Experts of a small language model: 64 SwiGLU neurons an expert.
Below are experts of layer 4 (counted from 0) of a mixture-of-experts language model. Rows are named router (the router's row for the expert), down (a neuron's output weights, with its number) and show model dimensions 80-159. Each number is 128 + 32 x the weight over its row's rms, rounded and kept within 0 to 255.
Before each expert's rows: a language model's description of what the expert responds to. This comes from a sample of Wikipedia text that the model never trained on.

# expert 13
Description: Nouns for kinship, rank, office and administrative units, usually after the, his or 's: king, father, son, city, district, family.
router [110 149 110 107  97 101 139 111 116 157 114 138 148  96 149 160  62 121 161 127 121 166 136 176 145  81 131  85 133 160 150  95 120 151  94 139 170 100 135 162  72 161 150 149 150 110 210  80 110 150 102  72 136 110  97  95 131 192 126 121 123 195 169 142 130 144 113 237 146 115 112  52 161 134 172 126 170  98 119 143]
down1 [129  90 104 147 108 151 181 120  98 154 160 133 168 112  96 139 110 128 134  72 115  84 105 114 117 126  82  87  60 112 110  73 130  86  76 143 205 112 128 131  55  83 102 170 106 164 158 135 152 130 176 124  97 114 135  77  87 140 123  95  96 115 170 141 162 161 169 122 113 139 163  85  98 113 123 102 101  42 145 112]
down2 [159 130 134 114 171 127 147 131 112  66 163 104 172 127 102  87 128 109 129  91 118 139  74  35 140 112  77 175 110 151 159 159 140 161 137 152 169  97 173 132 160 117 105 128 183 145  79  84 152 131  88  82 161 112  93 144 181 121 117 103 157  59  95 108 103 157 151  85 156 159 110 149  94 115 110 116 151 148 136  70]
down3 [190 116 114 127 155 201  85 125 166 106  94 153 137 149  92 138 146 148 165 148  98 113 138 136 119  71 119 143 119 126 199 141 144 172 149 128 150 155  88 153 107 136 175  67 164 117  92 105 153  98 138  97 102 113  77 163 137 113  85  85  99 176 202  71 110 139 158 108 126 144 173 106 140 102 199  86 160 157 143  73]
down4 [177  71  79 112 135 126  69 131 141 188 164 113 135 127 173 147 127 134 143 117  87 157 122 129 219 126 157 138 139 152  94 132 100  99 122 119 141 118 107 195 118 166 139 125  89 146  85 143 159 104 145 148 160 139 138 143 102 124 112  75 161 159 141 176  97 135 111 122 145 108 111 172 117 176  85 144  80 140 110 112]
down5 [166 141 161 101 122 140 188 169 113 103 145  92 172 145 225 110 153  80  90  93 106 124 123  95 122 183 130  90 129  96 176 112 118 125 125 185  89 160 126  89 148  60 151 105 141 116 113 139 109 110 109 172 121  57 141 109 162 125  72 144 107 165 117 112 156  74 122  98  68  94 123 140 127 153 155 141 130 142 154 145]
down6 [195 100 119 162 121 174 102 134 170 116 140 138 142  97 107 127 128  89 146 155 139 150  93 156 137 120 136 114 154  91  73  39 130  81 119 123 169 147 133 157  85  69 118  61  91 132  86 123 172  90 165 126 100 196 106 168 119 127 118 119 134 147 132  89  69 106 112 134 140 147 140 115 128 147 151  94  97 155 121 165]
down7 [122  96 135  93 166 154 123 149 122  89 161 177 109 122 123 101 139 190 118 101 109 126 102 148  82 100 154 203 137 125  98 114 203  99 130 138 106 182  95  49 124 171 154 193 109 107 156 146 153 185 128 110 127  76  92 112 139  74 129 184  93  76 128 135 162 128 105 122  96  56 112 101 122 190 108 119  94 113 112  67]
down8 [ 99 111 126 121 102 112 128 172 107 181 113 135 136  75 181  98 168 137 114 103 156 167 156  73 119 152 129 138  73 151 108 149 152 145 125 148 125 136  67 100 134 120 172 123 175 150 153 164 162 129  35  98 143 135  74 141 153 186 119 168 161 142 144 173 181 110 138  61 149 134 129  90 131 135 114 189  95 141 116 107]
down9 [203 107  86 148 111  93 147  86 131 159 168  98 127 112 172 137 174 126 175 128 112  93 120  76 107 131 101  89 129 114  86  94 110 149 189 132 160 123 121 136 156  81  65 154 115 118 112 132 135 143 126 131  87 183  80 184 117 184 171 101 165 119 126 156 154  66 110  96 119 149 148  92  81 134 167  84  98 125  85 174]
down10 [185 125 171 135 173  97  82  90  72 178 136  59 115  82 107  65 128 165 133 144 121 107 176 113 147 211 119 131 130 180  90 109  74 110  82 113 101 102 141 175 131 117 180 152 124 167 116 142 150 145 106  97 145 127 156 142 127 126 137  96 124  85  59  50 164 146  89 133  76 156 157 116 113 111 102  92 119 125 181 156]
down11 [ 95 128 157 146 122 128 152 121 123 148 103 149 134 154 147 123  60 168 165 187 161 106  72 164 157 114  62 141  36 138 102  79 133 127 125 157 120 142 142 127 130 170  67 103  91  97  81 157 171 113 148 117  93  88 148 155  94 119 116 106 123 151  93 113 128 190 119  90 210 112 124  75 125 183 139 151 167 152 119 105]
down12 [133 130  81 133 168 164 125 148  99 116 136 162 101  91 111 105 138 131 148 109 135 155 205 155 147 210 127 114 100 127  91 172 169 186 108 171  96 148 122 193  74 140 120 125  77 123 108 188 164 141 145 113 135  76 127 123 120 126 125 133 123 159 144 108 132 148 163 124 110 132 169  81 172 114 174 124 145 108 101 108]
down13 [ 90 127 146 120  86 109 143 126 117 100 101 162 155 101 114 113  89 140 106 148 145 107 145 117 169 179 112  58 125 138 163 157 168 121 161 130 122 127 171 101 127  88 156 116 139 158  73 107 125 151 130 136 197 122  99 134 183 163 102  46 142 124  96  98 165  88 161 148 149 142 143 148  91 140 132 134 159 174 152 142]
down14 [144  99 116 113 153 117 193 151 103 135  85 115 205 213 171 134 102 134 158 101 162  74 165 131 199 120 142 191 145 102 118  83 178 101 143 144 117 150 108 165 139 117 114 150  95 195 131 144 165 170  63  95  96  73 119 120 139 156 169 130 171 163 142 200  94 150 167 158 138 152 157 108 103 128 162 144 143  40  91 113]
down15 [ 63 120 102 150  70 151 121 127 122 121  82 168 137 106 131 118 148 140  77 160  94 100 124 152 122 128 118  95 101 169 219 137  78  94 166  78 110 113 112 137 129  99 111  30  98 169 106 204 156 124 118 185 128  78 162 142 123 155 181  91 136 129  91 127  95 153 129  90 125 139 177 142 143 106 151 184  86  72 174 120]
down16 [120 128 191 164 116 131 135 179 145 185 115 144 122 121 128 161  92 113 167 120 114  83 114 110  76 176 131 126 108 138 136  56 160 144 164 115 114  96 204 134 119  82 181 152 116 143  85 135 200 110 142 128 105 143  92  79 103 172  97 120 147 176 100 151  91 133 122 144 117 114 187 162 151 106  77 157  78 138  96 144]
down17 [101 105 128 105 162  90 115 129  78 108 155 163 135 117 144 144 117 110 113 130 149  88 138 102 134 107 187 177 164 106 120 127 114 175 201  65 101 137 129 119 164 136 113  94 117 161 122 128 164  75 159 135 162 135 179 153 145  76 147 154 194 108 173 111 107 185 140 141 143 127 189 122  92 113 129 149 125 144 110  76]
down18 [113 148 122  98 168 170  82 126 109  62 104 148 132 134 123 151 159 109 151 160 111 128 131 127  61 115  57 131 119 124 125 140 133  87  96 194  97  87 162 101  99  89  90 158 100  77 185 132 151 139 145 151  92 188 118 117 155  74 160 132  89  88 126 132 149 139 178 157 180  85 117 166 182 178 107  89 119 145 119 107]
down19 [177 137  99 131 175 113 138  88 155 152 162 113  80  57 117  84 129  98 106 103 122 153 109 140 111 141 139  97  96  94 110 100 177 161 121 145 136 140 101 133 153 112 115 160 101  99 148 129 176  74 136 117 127 126 118  69 161  82 182 131 196 141 128 163 104 173 164 137 122 188  70 116 130 144 142 109  82 145 170 106]
down20 [ 65 147 157 171 124 103 152 128 132  63  92 116 133  94 100  99 181 127 182 179 119 167 141 135 117 154 146 144 104 116  92 123 103 132 146 158  85 131 152 118  92  78 154 112 107  73  91 139  96  75  89 174 126 140 143 145 120  55 150  88 160 114 162 148 110 130 177 146 158  85 114 121 125 136  79 143 116  90  93 182]
down21 [170 183 190 158 133 100  98 141  94 119 115  95  85 151 175 141 152 141 128 125 125 159  91 102 152 143 120 155 135 101 130 183  83  93 162  99 144 185  71 144 150 101 160  84  89 184 130  84 172  96 172 134 146 161 109 141 155 182 231 128 140 105 114 130 147 110 125 119 185 118 115 164 164 111 125 126 113  97 113 161]
down22 [146  50 124 138 110 164 131 140 156 173 105 138 129 109 176 179 130 144 164 157 139 123 107 138 174 143  97 162 145 115  90 157 169 133  97 123 145 142 144 108 149 170 180 169 134 153 125 100 135 114  33 155 116 119 173 106 117  82  71  89 160 114  87  65 172  87 102 155  71  94 148 126 151 169 174 129 111 142  92 158]
down23 [106  57 123  93  81 107 142 128 145 150  99  76 111  94 133 162 168 121  91 118  96 100 110 121  75  84 107 119 151 109 102 145 152 178 169  80 152 140  57  68 130  83 115  93 100 103  52 157 171 149 117 152  50 100  84 136 116 153 187 131 123  92 129 111 131 162 153 114 159 108  40 180 123 145 148 123 154 105 105 109]
down24 [142 145 139 113 112 134 106 132 118 172 134 127 125  78 164 153 119  76 113  86 125 125 108 139 146 184 118 142 126 133 174  78 125 101 120 173 121  49 128 116  94 111  85 103 126  43 121  84 126 211 101 143 182 139 111 108 105  88 171 105 119 162  17 107 132 144 124 101 117 156 130 138  97 131 148  96 137 113 160  76]
down25 [105 126 162 152  91  80 195 148 100 102 159 120 159 101 124 124 125  91  83 180 100  55 128 149  80 112 136 140 115 168 154 142  74  55 128 153 142 169 138  97 143 146  68 196 159 137  93 106 169 186 149 145 104 135  87 124 173 100 160 111 122 128 129 152 104 131  97 158 163  75 108 110 127 174 119 155 166 190 144  91]
down26 [117  92 146 125 185 156 125  91 101 102 125  59 129  95 150 133 140 117 127 159 143 114 113 148 152 124 131 148 120 142 128  79 186 123 154 134  93 161 140 117 205  91 182 132 107 157  82 140 186  82 102 142 152  98  62  72 138 103 215 150 181 180 131 146 113 144 176 128 121 131  84 143 108 172 142 124 108  99 161 146]
down27 [162 162 218 111 195 164 163 179  89 142  88 168 119 114 113 120 124 113 133 150 147 122 102 199 150 147 137 166 171 120 144 134 165 145 101 178 168  75 134 101 125 163 111 145 166 120  98  86 114  83 144 167  91  82 114 146 125  77 108 135  92 142 137 152  66 105 137 113 103 158 136 116 139 178 132 179 165 152 181 103]
down28 [141 123 143 112 106 148 103  95 118  77 141 147  60 152 141 128 157 151 160  93 119 114 147  54 163 116 180 116 147 173 118 137 113 172 166 103 134  88 126 103 158  44  99 129 166  91 146 130 145 162 168 115 114 114 134 152 123 143 110 135 166  95 127 128  74 131 130 165  80 180 110 153 105 144  98 119  56 162 152 148]

# expert 11
Description: Word-initial common words after "the" or "a", like Men, due, war, guitar, United, often in music chart and sports articles.
router [153 164 125 146 182  89 166 108 117 164  87 146 128 107 155 167 162 116 122 181 174 169 130 155 126 100  94 106 118 123 127 119 173 139 114 128 175  83 100 132  97 115 108 156 157 124 144  97 101 118 113  59 152 122  79  99  99 132 139  97 143 181  91 175 183 142 130 142 105 114 106 113 172 108 136 141 148  95 139  83]
down1 [130 146 115 170 119 152 127 142 201 176 106  88 140  87 125 173 160 112 152 156  31 209 134 191  88 185 138 153 147 148 108 101 100 189 129 197 139 123  70 157 122  76 161  93  54 161 110 132 150  71  80 168 151 127 168 171 166 167 148 144 119 180 118 120 163 151  95 136 100  75 126 142 122 122  98 101 105  73 115 164]
down2 [ 69 136 203 159 177 108  99  87 186 128 163 134 107 134  82 118 133 134 139 112  80 158  85  78 159 138 125 130 146 172  51 129 170 116 189 135  81 123 137 123 134  92 114 118 157 142 133 121  89 149 135 118  81 139 134 140 169 102 164 172 109  85 118 153 101 113  97 136 157 116 139 147 158 130 110 142 147 172 110 167]
down3 [131 234 100 130 133 117 136 157 153 112 120  84 144 113  95 101 157 146  88 144 107  90 135 138 130 139 167 127 169  73 141 150 131  67 134 167 119 134 144 133 161 104 168 179  65 102  64 118 105 143 108 134 132 161 123 133 134 157 142 168 112  60  85 149 167 154 111  98 142 165 162 102 115 153  87 145 111 137 171  64]
down4 [128  92 123  91 111  96 152 135 213  99 147 115  96 116 177 155 132  93 166 121 136 127 116 191 105 111  84 117 165 135 163  82 155 128 106 159 186 129 149 140 177 129  84  92 115  91 135 137 187 103 115 151 119 132 137 133 121 109  91 149 146 129 177 113  86 159 195 132 156  38 124 140 164 146 199 153 123 165 174  90]
down5 [159  70 111 113 122 169 108 147 111 157 125 174 168  63 118 112 144  81 123 109 102 174 206 173  46 145 134 124  99  96 104 115 127 116  69 132 116 102 110 126 125 126 226  86 112 139  95  88 193 156  78 115 122 138 103 104 132 189 176 174 137 145 124 172 128 126 156 126 118  88 115 177 106 134 119 106 106 143 128 156]
down6 [151 152  84 145 121 130 125 220 169  89 175 101 140 135 133 148 132 117 137 153 152 147 158 146 168 102 158 124 148  99 179 155 158 129  90 108 149 129  86  78 132 126 113 143 113 173 140  89 160 115  59 144 179 102 177 155 156 205  72  70 120  61 116 132 133 107 136 120 108 149  81 147 152 124 238 151 150 103 146  73]
down7 [125 141 110 113 199  70 144 145 157 164 141 141 150 132 176 174 125 123 138 209 147 134 101  92 140 165  97 146 153 135 136 169 140  92 151 122 172 114  59 119 141 116  91 126 133 108 121 112 145  77 148 182 117 145  73 106 122  84 163  92 117 121 132 121 156 117 122 114 161 105 162 117  86 103 144 149 117 101 158 106]
down8 [120 179 119 100 142 112 138 153 161 149  91 130 153 156 141 100  89 178 159 155 143 140  97 110 106 130 133  90 157 147 139 131 109 133 125 177 202  29 167 167 136 158  71 144 101 111 166 152 177 152 139 138 126 185 162 143 107 141 108 147 163 157 115  68 158 135 101 113  83 101 169 129  95 173 122 179  89  37 122 141]
down9 [107 126 133 169 115 105 121 121 157 133 192 125 119 144  78 125 112 118  72 147 102  67  68  50 142 150  83 132 147 120  96 144 140  72 166  76 134 140 107 149  26  92 136 135 182 115 103 183 122 133 122 109  80 155 148  95 171 107 142 117 158 129 105 105 147 137 180 100 165 129 135 158  95 140  98 147 107 255 115 156]
down10 [119 135 167 172 151 113 146  94 130 111 172 199 134 128 147 138  76 146  78 123 162 121 150 187  83  94 124  78 145 125 127 159  84 131 177 158 135 154 101 130 162  56 162 120 164 154 152 129 106 107 107 147 132 203 146  92 170 112 179 124 202 147 102 140  76 110 114 154 168 104 129 161 134 120 115 148  78 155 134 123]
down11 [148 111 124  79 144  98 117  72  92 107 138 160 171 121 144 167 148 126 116 130 121 112 105 156 112 145 167 150 161 134 136 168 156  87  97 180 133 150 104 167 136 113 150  38 165 162 129 111 159 120 141  99 143 137 100 215 145 153 102  66  96 168 135  62 103 207 111 102 148 167  75 125 116 103 133 111 105 127 111 118]
down12 [128 173 151  91 220 101 127 115 129 109 125 186 122 162 139 174 163 159 121 168 130 119 153 130 164 164 130 104 127 118 119 135 151 173 144 135 127 103 110 139  76 156 114 136 130 147 136 145  99 129  91  90 112 138 141 113  99 160 108  90 138  89 172  74 155 109 117 170 128 131 139 146 143 140 129 100  91 144 104 135]
down13 [132  97 183  82 147  92  95 176 123 118 116 124 156  67  66  49  38 125 141 143 121 129 132 153  90 124 146 151  96 150 160 146 138 166 106  66 133  57  86  71  90 140 129 150 170 155 172 127 119 181  85 108  96 143 178  45 108 129  91 104  99 120 150 113 133 153 107 141 111 127  97 169 155 116 116 124 129 105 142 118]
down14 [119  87 103 152  72 105 142 124 136  73 237 131 132 117 112 127 153 127 143 152 199 112 166  56 100 183 121 125 118 105 133 152 120 153  90  91  89 112 149 117 111  96 145 139 128 156  60 113 190 131  79 109 146 119 177 109  78  83  98 130 116 164 101 143 102  98  98 193 104 119 145 171 104 165 161  88 103 117 185 139]
down15 [120 106 155 150  98 140 139 137 142 132 130 164 130 107 157  93  99  98 151 147 121  80 132 151  86 164 107  95 136 190 120 181 100 191 108 145 153  96 104 159 100 111  95 117 131 147 106 101 134 131  92 153 142 149 132  63 158 145 131 141 202 109 180 113 101 147 114 113 191 140 109 116 178  90 173 125  96 141  99 132]
down16 [138  90 157 117 107 158 173  68 110  91 135 194 121 128 178 126 143 172 156 181 157 117  74  80 135 104  55 102  42 102  42  73 160 130 126 105 125 153 130 137 105  97 154 152  86 172 150 115 142 149 102 155 132 163 107  99  92  94 158 131 102  78 161 126 149  87 133  84  77 163  93  89 123 119 153 156  76 131  95 134]
down17 [113 155 134  89 151 152 135 132 161 132 126 121 131 120 145 119 122 123 124 130 164 132 113 121 119 132 153 139  97  79 113  99 135 116 117 107  48 149 133 129 141 116 140 138 149 180  92 138 135 175 166 154 182  56 179 176 154 138 153 182 145 124 162  75 157 222 143 137 123 132 129 151 113 176 167 133  98 120  79 176]
down18 [132 123 175 139 110 161 178 124 167 100 162  77 106 125 105 162 170 148 139 137  97 112 156 116 161 129  96 115 120 114 156 164 160 177  64 157 128 156 136  98 146  77 135 144 152 101 128 140 100 138 118 105 147 177 124 155  83 128  82 100  34 203 115 137 149  82 100 152 109 112 109 141  96 146 110  79 120 140 146  98]
down19 [192  90 122 136 165 133 117 130 115 105 120 160 171 143 138 151 178 136 184 132  88 153  72 130 129  59 106  79 111 177 177 167  99 116 115 138 137  97  87 110  88 114  84  98  51 131  73 173 147 146  93  84 153 145 105 174 140 157  61 192 117 116 153 133 160 135  93 143 133  98 173 158 130 142 149 151 132 127 152 158]
down20 [114 119 110 174 115 117 105 109 136  63 135 131  88  88 141 159  81 165 162 108 165 130 151 112 145  71 127 140 137 110 124 131 137  88 195 108 121 139 126 135  93 138 181 175 140  86 110 132  96 131 125 113 182 148  80 133 104  98 115 114 185 116 124 105 135 153  91 176 110 107 121 106  98 154 146 134 156 117  88 140]
down21 [ 63  86 155 100 115 187 147 100  80  60 118 119 141 123  99 132 129 104  97 114 151 169 138 169 113 130 157 124  89 172 100 170 158 131 146 114 104 163 142 173 124 123 130 166  88 145 122 169 172 161  94 157 133 127 132 158 152 179 139 164 133  86 108 122  82  99 178 121 136 177 152  97  75 117 132 139 121 176 103 173]
down22 [124 147 123  96  95 113  87  95 145 100 130 109 188 146 149 127 104 110 117  96 106  81 137 128 144 182 106 120 140 123 144 209 106 140 126 156  99 113  76 131 158 153 135 172 134  90 114 160 134  97 137  82 167 131 119 130 141 128 114 145 138 133 210 135  92 132 134 111 130 151 114  89 189 140  94 109 121 159 154 163]
down23 [132  97 175 159 128 175  82 116  68 139 140 112  99 129 120 143 126 122 119 110  83 131 135  69 131  96 194 148  65 162 157 104  92 108 122 101 144 168  62 124 157  96 102 127  61 143 113 144 179 143  95 127 129 133 106 151 121 159 100 168 132 107 154 172  83 164  74 126 159 157  89 145 140 150 132 140 111 121  84  62]
down24 [116 125 115 119 155  99 103 142 127 111 107  83  93 169 135 139 127 161 118 155 145  56  78 119 156 103 114 131 127 137  93  75  97 126 105 143 136 107 121 120 134 161 124 159 196 164 107 167  87 128 136 103 130 133 104  72 110 142 176 120  87 105 117 172 104 154 112  73  93 129 142 138 193  79 186 163 193  95 118 182]
down25 [113 102  97 150 114 174 173 109 165 105 144 132 173 158 128  92 130 152 166  88 139 133 121 168 182 148 131 132 154 121 122 147 141 120 131  60 110 104 147 168 164 119  90 156 138 144 136 145 154 128 113  93 168  80 201 149 161 116 116 119 106 198 120 133 122 122  79 194  78 105 117  46 173 145 128 133 172 153 116 103]
down26 [114 134 166  77 134 138 115 185 109 141 105 106 126 136  83 193 117  90 154 191 136 145 120 173 162 159  78 134 110 104 127 138 121 110 113 134 112 131 157 127  83 106 145 123 163  77  45 125  89 121 136 158 120 124 109 129 149 119 103  74 167  72 154 172 170  81 188 141  73 112 129 115 173 129  72 102 100 127 121  94]
down27 [113 150 121 137 133 127 172 120 154 134 126 166 199 201 168 134 145 139 149 130 174  65 102 122  88 119 174 147 156 100 127 114  93 146 145 129 116 140 139 118 164 140 105 126 178 113 183 144 170 171 146 153 115 127 114 170 132 126 131 118 154 191  99 114 124 159 144 130 149  57 222  70 166 166 135 192 159 145 116  66]
down28 [ 87 142 118 122 127 146 121 144 149 129 183  74 124 103 161 118 103 158 115 105  92  85 129 181 110 201 140 115 160 115  99 136 155 116 162  95 119 141 132 111 114 161  94 125 114 110  59 141 147 125 133 104 102 160  85 151 105 146 131 151 138  95 135  99  36  70  97 124 106 126 157 144 118  80 139 138  95 131 144 154]

# expert 43
Description: Word-initial consonant clusters or capitals starting a name or word, often after a line break or bracket: St, R, Fl, Cl, Br, sl.
router [128 151 126 172 167 114  99 118 113  99  95  98  87 125 118 147 156 101  96 157 147 138 106 181 117  76  84 118 153 114  98  67 129 114 151 131 181  76 175 153  69 134  98  78 179 161 127 105  89  81 131  78 140  80 112  90 119  72 117 137 121 154  91 154 140  86 159 133 105 162  82  63 144  84 100 166 186  77 204 106]
down0 [ 97 162  93 174 187 145 129  40 142 103 129 162 130 114 142 117 145  89 126 130 190 140 126 142 140 121 125 143 112 161 102 100 126 155 130 175  97 155 101 131 122 148 112  92 114  92 194 154 155 153 120 127 136 103 124  56 115 105 127 187 123 113 100 150 128 166 150 117 130  82 118 105 130 128  70 165 146 118  94 126]
down1 [120 168 194 109 127 162 152 138  91 152 112  89 124 123 157  91 118  91 143 110 130 171 127 134  92 133 134  56 156 170 181 177  77 119 100  90 134 119 119 162 185 133 129 137 107 111 107  73 106 114 139 151 134 101 163 119 142 144 108  98  98 176 129 107  71 107 118 101 129 113 165 136  76 135 146 194 101 133 128 130]
down2 [211 110 127 166 148  72 126 188 167  95  91 128  87 138  86 165 119 142  82 155 108 133 119 150 126 102 114  74 221 161 113 144 113 139 110 172 126 142 128 128 163 119 103 127 158 124 133 148  80 113 142  76 119 104 123 137 115  91 114 111 118  90 139 192 157  99 162 143 189 156 134 142 162  98 152 165 171 153 101 103]
down3 [180 159 177 127 106 117 152  81  98 148 156 142 104 141 118  93 156 128 150 133  93 119 125 122 132 124 131 172 192 125 124 114 121 102  98 121 118 118 122 138 118 166 102 153  75 165 126 115 103 123 124 166 159 101 138 181 151 156 144 183 118 105 187 131 106 145 129 137 120 207 172 136 115 112 194  91  82 139 167 130]
down4 [140 170 147  95 144 130 101 113  89 140 183 140 179 167 166 124  92 161  98 151 130 142 128 152 109 166 128 110  76 152 116 161 183 122  84 125 119 126 127 119 125 118 137 159  89 121 165 167 194 103  84  92 144 153  49 150 189  69 113  74 113 174 228 100 146 103 113 184  74 136 138 150 159 192 164 140 159 151 150 104]
down5 [ 97 146  93 179 147 120 199 192 135 175 110  89 155 116 125  87 135 149 198 126 132 101  85 137 145 144 191 132 130 111  74 133  96 106 136 131 147 138  84 106 197 121 113 139 111 168 112 131 131 116 156 153  97 133 163  92  80 196  83 132  80 108  83 173  58 132  90 109 110 100  92 162 132 129 130 128  49 116 133 109]
down6 [104 165 138 123 171 187 142 102 151 127 161 114 132 106 117 170  55 160  78  78 120 181 165  76 120 131 126 194 151 136 121 131 112 137 172  46 125 150 122 125 111 147  84 153 158 109 152 157 131 148  96 157 134 148 170 102  72 139 103  61 181 127 149 125  85 150 152 130 146 119 142 105 111 104 153 121 148 106  84 135]
down7 [111 152 162 106 144 143 117 119 165 168 167 127  90 185 139 143 121 178 129 139 124 146 116 115 140  86  59 130 111  67 153 134 116 166 131 130 139  56 110 174 104  83 180 129 119 192 146  77 140 103 177 126  77 174 135 199 156  98 199  83 125 126 124 115  90 135  95 109 125 133 105 179 130 110 138 122 149 175 109  72]
down8 [131 169 119 151  79 116 187 161 112 165 146 108 108  90  84  99 113 124  99 129 128 169 106 141 126 130 103 139 158 101 159 104 110 141 126 153 139 111 125 109 147 138  63 159 103 118 127 121 131 114 171  87 127 153 137 153 161  85 140  81  90  90 110 167 151 122 104 146 124 149 125 114  75  95  87 255 221 171 118 126]
down9 [168  99 117 144 106 165 157 135  92 143 109 152 133  98 163 112 196  95 146 150  85 101 136  90 144 112 122 107 165 124 124 136 120 165 115 129 140 116 147 161  51 141 127 112 116 120 163 171  86 112 105 167 155  66  40 136 186 154  98 126 123 184 156  96  75  92  87 123  75  75 176 126 123 130 170 103 126 149 182 145]
down10 [123 102 163 127 118 167  54   1 154 232 135  88 125 108 121 114 188 136 135 167 128 153  89 142 131  99 100 122  95 107 127 102 129 141 123 131 146 164 118 107 121 170 145 121 120 169 142 110 163 114  85  73 137 130 134 138 110  94 157 114 114 140  90 149 133 139 171 124 129 152 145  81 124 123 150 140 154 149 190 155]
down11 [158 148 143 142 149  83  92 179 109 134 122 214 135 139 114 143 150 110 175 132 171 197 133 164 111 150 126 116  91  94 159  99 166 100 105 176 137 118 146 160 114 100 142 157 145 190  99 127 132 148 144 104 137 143 128 157 211  54 108 132 114 131 133 180 145 137 156 108 107  44 139 143  91 145 101 127 151  83 130 154]
down12 [119 116 113 115 148  99 112 128 111 101 177 125 141 175 142 127  79 112 120 131 140 134 132 178 111  70 108  90 148 104 134 137 187 127  99 121 156  85 165 129 138 165 105  72  71 104 182 106 104 119  97 122  61 164 151 145 119  93 119 118 204 190 144 103  93 182 153 119 141 113 112 142 160 110 155 106 112  78 104  64]
down13 [ 75 151 143 135 139 112 117 163 137 134 177 134 115 225 133  89 135 116  96 122 152 153 159 139 100 143 176 166 185 108 130 142  89 133 122 142 122 111 143 165  45 128 149  88 148 174 194 103 129 142 107 117 135 139 125  76  76 114 133 150 119 117 117 109 105 146 138 174  77 149 120  88 102 135  99 191 132 152 129 155]
down14 [149 160 226 111 144 146  47 125 121 114  91 149 130 161 165  97 103  96 106 179 104 178 105  77 108 102  90  54 145  96  73 168 162 182 161 164 170 138 157 135  98 162  83 134 109 111 145 145 138 171 129 160 129 130 135 151 164 143 144 169 150 144 113 105 133 104 123  96 138 175 135  82 120 184 108 101 109 116 125 132]
down15 [107  69 142  74 159 102 171 172 118 104 108 126 195 139 138 127 103 143  94 133 192 137 141 152 132  97 105  85 102 162  65 116 102 161 188 109 129 114 120  65 112 112 138 115 123 124 114 118 125 139 147 162 158 131 109 100  94 103  66  83 139 135 129 148 113  80 126 152 171 100 153 104  82 173 141 107 133 193 107 142]
down16 [117 165 122 188 174 109 129 156 121 154 128 146  85 100 130 139  96 155 120 161 116 109 171 109 133 150 173 127 120 146 116 127 111 148  93 211 166 192 150  98  79 116 159  89 155 162 116 137  81 132 116 139 127  92 111 185  69 160  69 175 156 171 135 122 127 113 127 136 125 124 101 102  56  77  93  91 136 126 148 189]
down17 [ 99 146 136 107 106 133 115 139  87 116 174 160  79 120 150 180  94 153 154 114  57 173 136 119 228 136 159  49  87 137  63 133 120 128 122 119 152 126 154 124 163 150 126  90 171 169  87 119 148 111 111  76  84 143 101 147 117  95 132 109 178 117 133 137  67 142 110 112 175 103  69  99 132 131 121 160 115  86 182 135]
down18 [138  89 184 100 123 231 114 154 191 141 124 128  84  96  63 129 115 166  83  83 156 161 142 116 102 202 144  90 131 179  92 142 181 177 168 140 111 150 108 115 126 110 134 152 123 152 137 128  89 126 150 143 166 168 101 109 120 139  99 124 115 133 165 122 104 149  56 151  83 146 170 142  97 116  79 162 116 161 140 133]
down19 [120 160 126 149 119 133 115  97 117 109 157 157 191 106 129 156 176 111 126 190  46  90 124  95 138  81 173  86 145 121 127 129 138 127 112 134 144 111  43  77 117  91 120  93 144 136  71 122 165 115 110 134 165 108 150 119 156 151 100 126 145 121 163 156 134 112 164 103 146 157  31 114 142 144 171 156 100 100 114 147]
down20 [199 107  65 132 102 113 156  79 123  90 124 127 144 131 156 131 142 128 109 133  82 138 110 142 152 114 142 171 115 130 182 123 103 137 139 131 136 126  92 101  87 185 138  62 127 158 150  52 111 167 134 122  48  67 119 155 164 175 107 154 147 142 134  85  73 138 124 129 156 110 136 137 106 119 113  47 189 119 127 136]
down21 [161 138 124 197 127  94 160 165 112 119 118 141 133 180 121 119  92 138  89 131 145 169 152 104 109 148 170 153 102  98 108 168 164 194 142 131 121 125 183  93 121  89 140  70 132  85 164 122 157 152 103 128 111 120  72 125 141 152 120  77 148 106 160  94 137  64 195 122 172 160 178 130 162 153 128 110 131 103 149 195]
down22 [170 153 106 123 165  93 112 104 105 147 147 179  84 115 158 115 127 114 141 115 104 133 113 152 115 131 159 170 210 152 104 172 107 140  92 142 153 160 138 162 116 151 130 138 173 137 193 225 123  76  95 110 124 112 140 158 122  97 150  97 124 100 124 195 151 134 112 187 140 132 156 120 117 136 166 101 121 157  86 140]
down23 [134 102 142 111 105 188 170 132 104 125 103 157 108  94 101 150 186 133 151 115 170 178 100 170 175  63 181  56  99 107 146 126 127 184 136 125 148  70  64 109  90 146 122 134  96 112 106  89 160 175 115 178 144 126 116 140 123 144 145 110 137 132 134 134 143 200 139 146 141 179  59 132 186 163 126 145  73 140  60 141]
down24 [108  96 101 109 124 102 146 112 148 140  62 103 103 102 152 154 147 130  95 198 133 112 105 147 162 110 125 182 170 155 141 114 130 125 138 108 140 130  98 147 164  80 166 110 152 111 146 123 155 163 189 151 152 128  99 117 158 134 124 168 109 143 112 123 118 128 135  84 124 124 132 157 155 127 154  68  63  79 202  84]
down25 [ 96 177 126 142 156 125 122  96 146 149 124 137 131 158  94 146 154 188  87 172 109 123 127 165  99 112 146 138  85 112 147 160 141 102 125 106 122 174 117  93 115  99  94  90 110 107 129 138 148  93 101 158 160 137 145 145 177 121  88  90 110  90  59  47 153 156  72 151 128  93  74  92 109 161 154 126 126 186 206 121]
down26 [130 163 111  77 128 187 157 125  65 139 170 130  63 146  84 102 138 119 104 149 116 139  71 150 122  80 145 149 158 131  99 156 160 125 163 177 115  77 112 113 139 120 156 166 114  77 146 122 119  80 171 125 115 198 100 168 182  98 168 165 117  77 147 128 110 170 144 105  99 116 101  91  81 148 144 142 119 169  39  81]
down27 [104 121  97 127 138  65 166 114  89 127 107 198 158 124 106 132 117 183 149 107  88  89 147 161 195  90 162 130  56 129 123 165 131 227 151 106 169  87 124 149 107 119  97 136 148 145 163 148 114  56 125 144 154 165 135 108  84 166 108 195 159 161 130 149  99 181  68  95 112 112 190  88 146 120 156 123 101  88  75 117]